From a checkpoint of a small mixture-of-experts model trained on Wikipedia: a sigmoid router.
Below are experts of layer 4 (counted from 0) of a mixture-of-experts language model. Rows are named router (the router's row for the expert) and show model dimensions 0-127. Each number is 200 + 20 x the weight over its row's rms, rounded and kept within 0 to 999.
After each expert's rows: "comes before" lists some tokens at least twice as common just after its tokens as in all text. This comes from a sample of Wikipedia text that the model never trained on. Tokens count by the router's weight.

# expert 122
router,194,198,193,168,186,190,199,191,189,187,213,230,215,223,225,177,199,215,224,210,183,209,173,186,197,199,192,202,205,182,208,191,146,148,202,229,220,205,225,181,215,215,193,162,202,220,194,187,244,204,183,210,156,197,213,199,218,203,176,212,212,210,184,170,202,193,226,191,246,174,204,212,177,214,214,195,208,181,194,177,189,214,184,220,183,173,192,209,200,189,198,211,202,181,174,173,209,199,204,177,199,163,195,171,190,212,211,180,239,236,210,214,195,173,173,221,194,209,219,189,231,185,208,212,230,259,165,208
comes before: ".", "\n", " |", " | ", ",", " and"

# expert 136
router,193,207,202,153,181,190,192,221,186,189,175,235,209,214,207,181,198,218,197,231,190,205,198,214,198,185,221,174,197,203,195,172,188,185,194,213,234,207,242,170,213,231,199,141,207,194,195,170,233,186,186,212,186,212,225,191,217,181,207,211,193,194,164,182,193,193,191,190,220,204,207,195,171,216,211,178,224,178,215,194,172,185,184,203,183,221,258,219,199,186,211,215,222,214,200,201,197,217,205,180,212,215,210,165,152,174,199,205,239,218,215,214,193,182,225,221,177,217,253,194,219,217,198,193,224,227,196,179
comes before: "\n", " | — |", "\n\n", " |", ", ", ") |"

# expert 38
router,188,192,151,164,165,200,224,185,172,191,227,187,213,216,227,175,198,212,197,206,205,223,212,218,213,217,180,159,199,211,154,166,173,178,198,247,229,191,184,180,214,208,236,206,216,206,201,178,217,172,199,220,174,209,192,202,221,178,194,180,188,209,172,191,169,195,211,193,230,186,214,199,184,226,187,218,221,186,209,212,195,208,195,178,142,198,237,229,195,215,198,185,184,226,172,204,212,200,194,196,221,196,212,209,185,196,219,192,200,202,165,201,224,212,188,207,200,185,183,181,202,190,175,162,171,237,206,219
comes before: "1", "2", "3", "4", "5", "6"

# expert 43
router,226,220,191,167,202,197,216,197,189,217,169,219,176,234,194,176,207,203,195,233,178,199,193,196,194,189,199,180,195,201,185,220,196,189,213,225,217,193,206,187,215,216,225,154,218,203,183,194,224,186,199,235,140,171,227,196,213,196,187,229,224,193,177,222,203,177,211,225,210,200,209,228,162,175,203,213,207,198,231,201,175,229,196,208,192,182,244,235,205,191,219,232,214,211,157,172,220,211,183,203,215,182,194,160,192,191,195,203,184,214,191,187,194,173,203,202,153,224,200,192,244,211,225,195,225,210,189,185
comes before: "\n", "\n\n", " MP", " ·", " Chevrolet", " February "

# expert 130
router,191,197,165,173,186,178,187,231,194,193,160,186,212,215,253,202,224,200,189,199,236,194,161,192,210,184,195,167,243,210,188,182,174,169,217,226,216,192,214,168,193,212,190,180,227,209,193,192,227,155,191,215,184,200,207,185,220,195,179,182,230,194,187,154,184,187,223,219,205,208,210,204,197,196,213,218,236,180,172,184,170,187,190,214,179,179,227,217,176,189,200,215,208,208,149,188,197,219,206,207,222,200,185,186,169,195,217,179,178,203,211,203,193,170,216,220,192,194,222,226,208,202,211,185,237,210,192,176
comes before: ", ", " ", " |", ".", ",", " ("

# expert 89
router,233,216,193,176,190,179,180,199,158,198,207,208,184,162,213,195,194,196,183,188,211,228,222,221,172,174,183,182,200,177,195,185,181,243,201,231,217,212,191,209,224,184,199,178,186,191,179,187,194,173,199,206,217,169,196,218,222,209,184,209,185,207,166,180,208,183,211,180,211,184,231,178,194,200,211,212,216,144,195,212,185,161,198,179,178,212,229,200,179,204,212,188,213,241,203,180,214,161,224,180,217,193,225,197,176,215,218,180,221,184,207,223,192,158,189,178,180,175,227,172,234,200,189,171,201,223,182,175
comes before: "1", "2", "0", "sc", "known", "3"

# expert 12
router,216,196,213,194,194,176,188,196,185,214,192,221,192,207,254,206,229,221,221,215,237,226,231,221,221,183,194,195,207,210,182,183,188,199,179,218,244,212,232,192,197,202,195,197,233,200,168,171,236,208,193,204,147,175,190,168,208,200,197,215,170,198,198,186,191,139,222,240,221,198,200,185,177,205,209,210,218,202,195,238,202,196,222,202,195,188,208,229,175,200,219,200,208,210,192,178,195,204,201,190,227,210,214,154,197,200,193,191,195,218,173,236,197,189,220,195,191,199,205,172,242,216,163,208,223,224,182,207
comes before: "\n\n", "| ", " The", "==", "===", "The"

# expert 162
router,215,191,153,145,180,194,183,211,150,194,210,218,213,209,227,189,205,211,173,213,201,238,195,223,217,213,205,155,193,200,183,166,179,186,217,229,253,200,177,189,225,165,242,161,208,213,188,182,178,180,176,204,203,195,185,204,237,191,196,204,182,196,187,214,212,187,217,207,205,181,202,194,200,192,198,214,211,191,198,209,220,185,187,176,148,198,209,227,195,207,201,191,198,218,193,199,230,173,212,179,232,183,191,218,158,189,211,189,213,220,196,209,203,179,186,210,195,187,210,201,234,229,191,174,205,223,197,177
comes before: "1", "2", "3", "4", "6", "5"

# expert 9
router,217,163,198,176,209,214,205,203,194,165,199,190,223,190,207,154,206,232,189,218,243,186,185,210,216,180,224,195,202,191,206,181,190,187,224,190,227,207,226,165,225,228,182,210,220,187,202,192,219,190,199,206,188,204,212,195,243,181,169,216,190,192,211,143,214,169,214,164,223,213,219,217,188,185,209,203,216,195,164,196,185,214,188,179,191,199,200,248,163,202,211,224,241,175,179,192,237,183,208,182,221,204,190,183,186,193,177,175,216,229,222,216,211,195,179,193,199,194,220,192,212,193,162,177,199,235,196,195
comes before: "s", ".", " was", "s,", "s.", "'s"

# expert 250
router,228,208,196,166,139,198,215,197,166,213,186,191,209,215,207,202,200,206,198,213,241,207,182,223,222,218,185,166,187,199,162,228,180,233,199,203,200,177,176,188,213,205,241,177,204,220,161,198,193,188,220,188,199,210,185,178,205,225,201,183,201,181,190,189,209,164,235,199,201,210,223,193,186,207,182,201,221,169,178,205,211,187,185,218,155,205,235,222,186,169,219,223,214,189,162,194,199,192,184,177,193,208,220,198,203,211,203,177,219,208,209,200,212,194,205,218,200,226,214,180,230,199,210,142,241,211,206,230
comes before: "| ", "-", "|", "- ", "|  |", "  -"

# expert 166
router,199,200,173,164,202,178,163,192,163,226,192,223,172,202,190,208,205,193,213,226,218,185,209,214,212,150,184,201,181,198,177,197,163,206,189,224,196,190,229,183,213,184,219,145,237,175,192,159,209,186,173,235,171,208,184,163,239,193,201,205,181,203,203,213,204,196,214,209,212,201,213,211,191,207,204,206,205,201,194,203,210,200,206,188,141,218,203,252,196,215,221,203,209,226,158,175,182,188,185,198,209,204,184,206,190,210,192,180,209,219,206,189,237,161,201,214,202,225,240,198,213,213,178,217,212,198,201,200
comes before: "0", "1", "2", "3", "4", "5"

# expert 183
router,198,213,204,167,168,208,196,213,186,161,186,221,192,202,201,196,197,234,185,222,217,202,191,217,192,221,188,209,192,230,203,199,181,200,210,208,219,197,200,197,216,229,217,174,189,210,149,182,245,208,180,177,155,195,216,152,213,194,198,187,201,211,175,202,191,160,240,181,195,208,214,231,166,182,202,202,225,191,186,201,182,183,185,215,181,185,235,223,184,171,180,186,219,183,183,216,209,204,203,215,197,192,206,171,153,206,217,191,202,209,227,229,183,167,212,198,178,169,212,195,243,204,187,191,223,245,196,195
comes before: "–", ")", ".", " |", ",", "),"

# expert 8
router,201,196,154,168,187,187,203,224,201,182,165,217,189,160,237,202,209,208,192,219,193,187,195,218,215,226,203,187,193,165,186,186,178,178,194,216,197,184,204,156,195,213,192,154,196,231,191,198,203,192,184,192,178,189,233,166,215,242,222,181,209,228,197,181,188,204,209,208,248,212,188,187,183,185,218,180,233,145,183,215,212,168,186,203,184,193,214,225,191,220,185,178,217,175,191,186,203,184,162,185,208,192,201,185,176,193,205,189,222,229,183,215,217,194,227,178,206,203,227,183,192,210,224,212,226,203,179,172
comes before: " the", " to", " by", " a", " to the", " in"

# expert 191
router,193,228,168,178,196,173,207,215,175,214,217,199,216,169,210,186,171,208,202,205,224,192,198,195,227,186,200,207,232,222,197,188,192,193,176,234,248,181,195,195,219,247,185,209,203,225,190,169,218,152,215,199,207,197,210,144,214,186,210,237,225,216,183,205,161,170,227,217,195,211,206,186,196,197,172,206,222,189,193,209,196,196,180,195,176,190,221,231,152,199,209,201,219,169,172,190,200,212,198,181,205,196,193,192,176,190,181,200,213,216,231,244,210,173,198,174,180,183,195,177,211,195,181,169,214,193,189,221
comes before: "ions", "ive", "ion", "or", "ing", "ed"

# expert 171
router,237,171,173,181,189,180,192,191,180,203,202,212,235,199,208,158,222,217,200,220,243,193,166,181,233,178,187,171,207,213,210,165,185,188,181,209,242,188,221,171,240,236,210,189,196,222,188,219,193,188,201,214,193,203,226,193,234,205,188,204,230,189,194,169,189,189,213,196,200,211,210,227,175,186,219,186,196,181,184,205,197,218,194,203,186,205,204,237,176,150,219,215,241,178,183,198,186,182,228,220,193,181,201,186,199,191,201,185,214,226,205,230,201,191,168,177,175,189,204,187,218,195,201,213,226,243,176,200
comes before: " of", " of the", ".", ",", " and", " for"

# expert 11
router,217,204,206,178,191,195,184,226,146,214,184,204,193,210,232,204,243,202,182,219,214,221,187,205,207,193,196,178,205,201,188,182,173,197,242,222,242,178,216,180,237,171,224,155,207,224,197,187,212,178,223,202,227,205,198,215,222,195,167,214,175,209,192,197,212,176,203,217,200,220,220,190,213,200,196,204,210,173,185,198,174,148,207,210,182,199,225,226,180,190,227,235,183,222,205,196,200,164,203,213,236,198,195,185,145,170,207,182,209,199,217,212,194,197,216,224,189,233,191,198,205,214,203,193,200,247,206,186
comes before: "1", "2", "I", "A", "M", "D"

# expert 159
router,206,207,191,151,171,181,184,221,171,189,178,210,210,219,218,174,209,217,187,204,233,214,193,204,211,187,178,198,207,181,195,193,172,174,235,201,232,196,193,166,199,224,201,180,202,187,198,165,216,161,184,200,155,205,216,168,210,191,184,214,224,181,187,182,186,195,223,197,209,202,225,202,176,177,195,205,221,161,193,187,161,213,200,177,173,192,242,234,175,175,211,218,220,228,177,185,215,170,190,199,206,182,206,178,202,178,209,190,207,215,219,228,180,174,216,218,185,235,232,198,220,195,205,198,213,227,162,183
comes before: "\n", "\n\n", " |", ", ", " —", " The"

# expert 41
router,165,191,174,196,199,187,173,243,203,175,188,196,204,207,218,217,199,239,194,227,211,204,217,194,212,152,161,181,215,208,184,209,142,181,193,198,202,190,204,178,227,153,194,190,226,197,190,158,210,196,172,183,165,207,215,144,212,175,184,197,179,197,174,199,189,165,224,219,222,208,211,219,199,207,212,212,233,180,189,198,197,190,195,194,198,211,220,216,174,195,210,226,198,192,152,186,190,198,207,188,186,208,196,206,182,207,191,201,212,215,197,210,190,173,192,220,203,220,223,202,237,182,195,176,232,235,187,225
comes before: " | ", " |", "0", "1", "2", "a"

# expert 3
router,185,211,186,169,189,202,175,228,157,201,181,224,201,225,227,194,214,203,208,205,229,226,187,194,196,182,185,185,223,196,185,188,170,180,213,223,233,196,207,170,201,201,198,181,215,204,179,169,243,174,189,213,175,195,223,173,215,196,179,181,204,189,199,189,165,186,210,201,218,215,228,175,177,206,203,207,210,184,184,197,179,216,198,192,179,207,239,233,156,179,215,222,221,218,167,196,208,173,186,188,216,184,200,186,182,176,212,179,206,223,186,239,203,165,210,222,188,229,232,179,211,201,190,172,231,233,169,169
comes before: ".", "–", ",", ":", " | ", " | −"

# expert 172
router,185,208,185,165,190,201,175,227,158,198,176,223,201,228,226,194,214,204,209,204,232,224,191,190,203,181,188,185,222,198,185,188,166,175,214,222,239,197,206,168,202,206,199,185,211,200,180,170,242,177,190,214,169,194,223,173,216,196,184,186,202,187,200,191,163,185,214,199,219,214,230,172,177,207,200,207,214,184,184,196,176,214,198,193,178,209,241,233,162,180,216,219,220,216,173,197,211,173,187,186,218,186,201,188,183,176,211,182,206,224,189,236,200,166,213,223,189,227,230,182,214,202,189,168,227,230,168,170
comes before: " | ", "1", "2", ")", "0", "–"

# expert 200
router,215,188,198,181,186,163,214,225,213,208,168,203,190,178,223,177,200,204,210,202,217,206,202,213,207,193,207,181,199,181,156,155,197,189,210,216,199,158,206,167,175,220,226,197,224,229,203,195,224,164,217,210,165,202,237,171,231,220,178,186,213,199,194,201,199,197,208,201,217,209,190,169,172,204,214,195,212,152,169,168,227,203,211,187,180,202,225,223,200,166,189,187,206,174,173,215,188,191,198,198,245,213,205,201,184,182,194,189,183,218,189,257,179,199,215,166,188,199,215,173,198,213,225,190,213,220,174,216
comes before: " the", " a", " in", " by", " in the", " to"

# expert 74
router,184,186,203,203,174,194,210,200,201,195,154,200,190,198,216,187,226,187,174,208,206,226,205,187,208,160,185,194,204,187,197,145,191,167,207,204,217,181,230,160,204,199,195,154,223,197,185,195,238,167,186,211,200,186,233,163,211,199,204,220,195,211,162,179,211,192,201,176,238,190,217,192,177,177,189,219,238,203,170,189,202,164,230,211,169,198,206,224,193,187,211,227,193,205,191,159,177,201,186,221,192,203,225,175,224,202,222,169,209,217,201,203,221,175,183,191,205,194,209,174,231,175,168,196,210,213,206,225
comes before: ".", " | ", " |", " |  |  | ", " (", " of "

# expert 247
router,200,207,201,171,176,189,201,195,172,149,197,209,189,200,210,207,174,227,183,223,223,191,188,209,186,217,194,200,196,209,200,207,177,204,212,212,220,194,206,190,216,223,220,174,189,202,158,176,236,212,175,175,162,183,227,149,210,214,203,188,200,195,197,193,188,152,243,196,187,206,212,216,183,183,208,202,231,197,173,205,181,192,195,217,171,190,232,224,195,164,188,183,233,194,187,218,197,199,195,205,206,181,209,161,156,210,203,190,193,214,207,235,185,159,211,201,171,170,197,195,239,212,198,184,237,232,194,185
comes before: "–", ")", " |", ".", "),", ","

# expert 129
router,186,210,187,165,188,195,176,225,153,199,177,225,201,225,223,196,215,204,209,200,228,226,189,189,201,182,185,189,221,198,188,188,171,179,210,221,237,201,212,171,202,203,200,182,216,202,180,168,238,175,187,213,171,196,226,177,217,198,176,181,201,189,203,191,166,188,212,198,220,217,228,177,174,206,201,205,213,185,182,193,175,214,195,195,175,211,241,229,156,178,215,220,222,215,165,192,211,171,185,186,219,190,202,184,181,172,215,183,200,219,186,233,203,168,208,225,189,222,233,180,213,202,191,172,227,229,168,169
comes before: " | ", " |", "0", "–", " |  |", "\n\n"

# expert 47
router,250,189,202,186,173,170,189,197,206,193,230,223,200,191,217,190,216,206,186,196,219,210,224,207,209,218,189,188,230,218,209,179,203,176,208,213,224,207,200,183,241,234,212,181,195,186,180,188,192,156,215,234,215,195,199,151,263,218,190,214,213,212,192,221,190,191,231,181,218,232,203,192,170,228,201,195,211,180,165,198,214,195,181,206,171,185,210,214,163,192,190,228,198,177,179,190,220,196,193,201,231,228,200,176,178,182,178,190,192,220,211,233,197,195,169,159,195,202,221,183,199,202,195,165,209,221,178,196
comes before: "ing", "ed", "ed by", "ed to", "ed the", "ing the"

# expert 44
router,186,224,210,165,190,196,176,198,184,204,219,196,203,196,246,189,179,208,209,223,208,206,203,226,239,183,198,170,200,203,201,172,162,212,190,205,227,194,217,179,198,209,198,150,211,205,191,180,206,199,196,242,200,183,237,188,201,187,160,252,223,197,183,219,200,204,219,214,198,230,213,177,193,203,218,187,205,180,163,169,174,206,189,189,162,207,210,221,187,186,200,197,192,206,191,169,203,169,229,197,208,194,213,185,147,190,181,182,221,195,191,187,196,194,201,180,211,195,241,183,210,205,216,147,236,221,185,213
comes before: "The", "==", "===", "In", "In ", "="

# expert 163
router,189,248,187,160,174,215,168,204,186,181,201,192,194,199,228,181,181,208,208,249,201,223,200,221,231,217,199,186,196,208,197,195,177,218,185,209,202,201,228,187,223,190,206,137,203,206,207,212,227,184,195,246,190,177,201,182,198,171,176,243,229,199,198,218,204,204,199,216,217,208,209,206,212,206,216,180,209,185,190,187,182,185,193,187,149,209,206,200,181,197,216,220,186,181,180,167,224,185,222,206,214,220,217,172,179,175,221,166,225,198,193,204,188,205,192,187,207,223,222,191,217,191,196,162,232,243,167,190
comes before: "\n", "\n\n", "The", "=", "==", "==="

# expert 242
router,211,228,190,165,188,194,217,183,195,193,182,216,160,223,196,173,204,197,206,212,197,187,186,203,188,178,196,194,196,185,190,213,191,184,203,222,197,189,222,176,230,223,224,157,223,189,176,192,207,167,183,222,159,164,216,172,209,175,176,220,221,190,175,220,193,191,216,222,214,189,202,227,174,180,204,201,189,190,229,194,163,213,201,201,195,180,240,249,201,215,226,230,177,220,170,163,225,199,195,205,232,191,208,174,187,189,173,199,177,205,207,203,228,157,217,204,166,204,219,174,235,219,219,198,217,200,193,197
comes before: "\n", "\n\n", " MP", " ·", " Player |", " % |"

# expert 65
router,182,195,135,190,162,201,158,204,156,198,170,218,212,206,232,175,198,202,213,212,213,213,205,198,245,194,200,161,189,167,183,172,157,186,216,198,251,206,221,174,181,180,210,173,235,215,211,174,206,197,200,226,189,167,207,151,233,203,211,195,176,192,191,205,203,205,210,202,202,201,204,207,197,192,180,187,214,209,191,196,215,197,189,208,175,218,208,213,165,191,196,207,193,213,195,186,238,193,217,179,233,195,198,190,190,200,202,148,192,210,197,211,203,179,199,199,201,233,222,200,222,206,174,190,198,203,181,175
comes before: "1", "2", "20", "16", "10", "3"

# expert 193
router,181,204,210,188,177,174,214,211,162,195,181,231,177,205,205,178,217,216,213,203,193,225,213,225,189,202,196,165,186,197,181,185,184,207,219,206,188,229,184,186,220,222,186,177,216,187,180,188,204,185,199,202,185,215,221,153,200,184,166,184,201,191,180,169,154,189,232,227,209,178,201,221,183,191,222,218,201,183,178,178,183,198,193,191,148,211,259,210,173,219,214,194,217,178,185,205,218,216,180,217,219,214,192,167,170,196,215,152,189,215,174,212,192,185,224,217,217,203,241,197,189,193,155,185,197,205,190,203
comes before: " | ", ".", " |", ",", ") | ", "%"

# expert 20
router,182,232,207,190,180,191,189,192,196,210,183,200,208,222,203,185,207,198,186,203,218,228,195,208,194,167,189,198,197,191,159,182,168,191,201,189,201,177,194,191,204,199,189,161,198,197,184,156,208,192,189,180,153,205,228,175,201,226,179,197,183,199,197,162,168,187,240,191,219,198,187,214,201,197,184,212,214,187,167,193,148,199,206,197,140,224,233,215,156,192,223,213,200,173,182,185,202,219,203,217,242,210,194,194,207,163,209,180,196,206,183,211,208,153,222,205,207,220,228,188,235,216,188,201,197,243,208,203
comes before: " | ", ".", " |", "; ", "–", ":"

# expert 142
router,212,189,189,200,175,222,186,195,184,196,204,190,205,209,259,196,194,213,217,223,195,210,177,188,208,197,199,200,181,216,174,184,199,201,228,238,225,203,229,166,220,199,241,207,209,197,177,168,182,220,180,223,193,198,226,190,207,194,203,185,175,212,184,183,193,178,218,216,209,221,193,184,196,189,183,211,201,167,212,215,180,182,197,159,175,219,242,223,170,173,219,169,200,205,186,146,201,151,208,213,233,184,206,205,215,190,184,187,199,255,217,216,218,179,197,185,210,178,240,185,225,190,183,182,210,217,190,212
comes before: "2", "1", "21", "15", "14", "23"

# expert 179
router,186,244,176,184,182,206,194,208,199,203,179,209,167,166,215,189,192,200,192,187,228,200,188,209,212,191,187,192,242,168,206,204,173,177,213,189,217,183,209,185,199,209,229,184,190,195,203,197,210,178,197,217,182,206,184,196,210,186,185,185,168,183,186,194,180,191,178,187,206,202,204,176,153,168,192,218,213,163,188,205,162,162,223,182,169,181,272,211,188,180,215,208,216,236,157,208,201,200,195,208,229,227,228,159,179,196,210,211,191,209,190,204,203,177,183,215,190,213,229,180,226,187,188,203,239,223,201,193
comes before: "0", "5", "4", "6", "3", "7"

# expert 95
router,208,194,182,192,179,205,200,230,180,220,165,225,208,218,221,164,240,231,185,197,221,214,179,201,208,180,190,200,215,206,205,155,205,182,216,195,193,184,205,174,174,202,216,185,231,208,177,205,211,205,201,193,171,141,224,196,215,198,162,246,226,187,180,178,220,190,195,202,226,210,230,229,155,210,216,210,219,178,164,175,200,195,213,216,180,180,187,212,175,171,214,207,229,198,188,182,179,196,207,200,236,181,203,207,213,182,186,183,197,237,189,202,218,209,202,204,194,182,223,190,196,187,214,187,251,225,194,208
comes before: " were", ".", " are", " and", ",", " of"

# expert 112
router,198,203,178,170,198,203,191,240,166,214,180,217,225,206,224,189,215,231,211,196,203,217,185,207,216,190,209,159,221,195,158,183,165,171,206,262,197,191,209,172,217,203,196,177,214,233,195,195,189,167,216,222,195,215,221,198,223,202,167,180,197,171,174,179,166,186,196,185,219,207,212,194,168,218,189,188,225,198,177,197,201,223,214,192,198,205,230,224,160,189,210,221,236,178,162,182,210,194,197,194,219,197,209,170,183,190,212,171,218,216,174,232,217,176,200,225,211,215,227,198,207,192,195,203,213,232,187,191
comes before: " ", ", ", " |", " of", ",", " of the"

# expert 73
router,222,220,183,155,201,205,189,202,177,207,190,230,209,203,204,187,191,227,204,237,194,223,198,218,205,203,209,177,197,227,189,162,191,186,204,237,218,189,197,168,199,236,223,175,223,178,203,199,228,180,186,222,180,190,231,191,199,182,196,229,193,172,175,203,183,185,210,212,232,204,209,197,157,229,217,225,232,180,221,187,169,191,191,200,194,185,241,195,223,203,225,200,203,210,190,213,228,182,191,206,208,174,203,168,140,182,193,207,220,213,231,221,188,201,191,217,152,224,237,202,202,204,202,195,234,195,194,184
comes before: "\n", "\n\n", "..", "}", " or", " Order"

# expert 165
router,232,214,194,183,172,180,218,180,158,184,210,209,192,207,185,199,205,191,208,208,212,238,228,200,185,171,177,193,214,202,162,197,180,200,210,210,196,216,200,185,213,232,189,194,196,224,188,172,230,194,169,227,186,201,213,188,207,216,181,192,181,182,170,208,193,199,191,223,192,184,211,220,183,214,228,208,195,197,164,229,200,207,217,213,136,217,239,210,152,177,227,189,186,207,183,185,235,181,203,200,205,193,193,162,204,195,204,167,205,229,184,230,180,199,218,192,193,217,249,208,208,201,217,166,230,238,203,211
comes before: "016", "015", "024", "012", "013", "017"

# expert 158
router,201,191,187,206,163,194,209,225,165,180,180,230,209,212,188,190,213,186,215,195,224,213,186,193,205,185,209,179,189,186,214,181,180,192,223,221,234,169,227,186,217,233,187,137,214,183,203,205,227,207,181,189,194,209,211,158,214,202,175,200,213,210,154,197,213,174,198,222,217,193,241,199,179,188,219,202,233,194,162,189,186,208,216,204,190,196,240,215,172,182,230,203,203,199,186,199,220,235,207,213,219,199,232,189,169,206,243,188,205,228,188,204,177,192,251,217,205,215,215,188,212,187,191,189,241,196,200,201
comes before: " |", "}", ",", ".", " | ", "-"

# expert 237
router,188,214,183,169,191,198,170,224,152,199,182,227,199,226,226,196,223,204,212,203,228,231,190,191,203,178,185,189,218,200,187,192,169,174,214,219,234,199,215,171,192,204,200,185,210,205,184,172,235,174,196,213,175,189,224,174,212,198,189,185,200,189,198,195,161,184,209,200,224,221,229,174,175,208,197,210,218,189,179,194,177,219,196,192,178,206,243,235,165,184,212,224,219,215,173,194,206,170,192,183,219,193,200,184,185,175,213,176,203,228,188,242,203,165,216,225,189,223,232,184,211,201,188,172,227,228,166,172
comes before: " | ", "1", "2", "–", "| ", "0"

# expert 232
router,191,218,200,168,177,182,201,187,192,158,199,190,169,237,232,198,223,224,225,211,185,200,166,206,199,200,186,179,207,196,206,179,161,185,220,218,198,216,196,172,201,209,200,175,221,209,172,194,243,192,211,230,155,189,235,190,226,210,197,183,206,217,174,185,216,166,227,208,224,166,226,207,187,182,177,221,229,205,212,200,210,205,199,210,170,208,189,217,183,198,196,217,210,172,169,177,192,196,174,174,198,223,207,186,171,205,218,195,199,223,201,191,213,186,201,225,160,197,232,192,237,211,173,201,227,224,158,186
comes before: "\n", ".", ",", ", United States", " State", ", U."

# expert 220
router,205,189,164,192,177,201,214,203,186,174,189,191,204,196,217,187,204,211,185,217,234,207,188,216,242,203,200,203,188,215,213,163,179,179,212,214,208,204,216,191,224,230,202,141,195,201,174,205,180,190,210,227,157,201,212,197,206,182,217,259,201,201,199,188,216,167,196,181,231,199,208,216,175,156,227,199,203,200,199,201,190,179,195,195,169,232,209,216,189,153,223,213,245,190,182,196,190,209,193,177,214,217,205,184,201,200,211,176,212,220,184,222,210,184,175,166,189,209,204,193,240,231,234,186,237,218,187,212
comes before: ":", "\n", ": ", "==", " ==", ": S"

# expert 238
router,231,199,206,153,165,199,212,194,155,195,205,207,216,205,192,209,195,205,209,233,233,205,191,216,211,180,197,149,200,205,165,215,178,223,225,221,202,182,183,192,201,199,238,196,189,226,178,194,205,196,208,184,196,203,186,176,220,214,207,193,208,182,202,197,207,172,232,197,201,204,235,185,193,218,190,223,213,182,159,186,216,193,204,204,160,222,240,221,177,170,195,224,213,186,161,160,194,195,166,184,191,208,210,169,195,206,215,192,219,199,199,188,216,173,219,221,204,216,215,175,243,210,219,154,229,205,211,218
comes before: "| ", "-", "|", "- ", "|  |", "- P"

# expert 175
router,171,204,196,189,174,190,198,190,175,204,177,210,184,227,226,195,224,223,206,203,201,225,213,235,189,188,199,182,196,213,173,185,199,206,219,201,189,210,181,167,215,191,186,176,199,191,184,194,173,182,213,217,178,211,227,170,204,195,199,186,188,191,181,150,168,170,220,221,199,181,199,215,180,199,206,225,201,199,177,176,180,199,197,180,141,209,267,209,144,200,217,204,225,174,185,198,226,213,206,200,211,211,177,178,193,194,206,174,181,204,163,224,214,183,240,212,202,200,243,200,210,218,172,185,199,215,176,201
comes before: ".", " | ", ", ", "–", ",", "°"

# expert 14
router,218,189,180,177,193,176,211,205,191,175,196,230,212,179,197,206,234,218,222,207,223,225,184,213,224,189,214,185,194,193,204,159,185,180,189,200,221,205,209,172,221,247,201,179,210,181,196,205,209,211,206,219,200,183,236,165,223,191,174,203,232,169,182,165,216,187,221,176,249,231,225,222,180,184,206,197,228,173,148,210,210,187,181,212,182,195,199,240,174,188,197,211,224,151,202,175,209,207,180,171,226,179,195,201,184,189,194,175,214,220,174,221,194,203,213,188,194,188,210,206,195,191,188,192,222,228,176,189
comes before: ".", " of", " and", " to", " of the", " in"

# expert 58
router,188,188,163,155,186,198,181,213,162,220,172,206,178,184,220,206,173,203,204,208,210,208,215,196,210,210,200,173,197,207,175,150,162,178,198,213,243,200,204,178,202,190,238,146,225,202,210,169,222,174,178,232,188,213,192,197,217,204,183,199,179,194,194,202,209,188,210,187,200,208,217,198,169,205,209,211,203,195,186,221,207,178,234,162,138,193,232,237,185,214,193,220,217,220,171,186,199,179,193,218,213,212,190,208,182,202,207,199,206,211,174,190,231,146,185,198,193,201,209,192,219,207,176,193,205,210,203,195
comes before: "0", "1", "2", "3", "4", "6"

# expert 239
router,173,177,186,173,188,185,179,201,150,196,188,209,166,204,211,196,188,187,201,191,208,219,212,214,203,202,199,177,194,198,173,164,176,195,201,201,215,184,198,171,200,188,219,141,238,199,194,161,194,174,193,220,179,224,185,174,200,191,185,189,180,203,209,196,186,171,201,201,205,202,206,204,179,195,199,207,212,178,204,186,199,170,226,182,136,208,238,223,163,207,217,209,224,210,150,187,195,201,167,208,202,230,169,202,200,207,218,166,198,218,188,198,209,139,192,198,196,188,221,197,228,230,176,194,196,216,200,198
comes before: "0", "1", "3", "2", "4", "6"

# expert 36
router,234,182,202,180,191,188,216,200,216,187,214,226,218,200,209,206,201,218,205,217,231,193,225,180,195,200,217,202,201,204,208,187,199,178,208,217,219,206,197,185,217,235,196,191,189,183,193,208,242,167,213,237,194,200,189,164,243,225,191,219,209,216,164,216,197,195,213,176,237,236,206,187,184,185,183,219,202,175,165,187,224,185,199,209,165,200,212,236,147,210,195,213,218,196,168,141,217,188,203,201,204,220,174,194,174,165,183,200,233,201,211,231,201,168,216,171,193,202,207,176,220,196,186,167,200,226,209,209
comes before: "ed", "ing", "ed the", "ing the", "s", " the"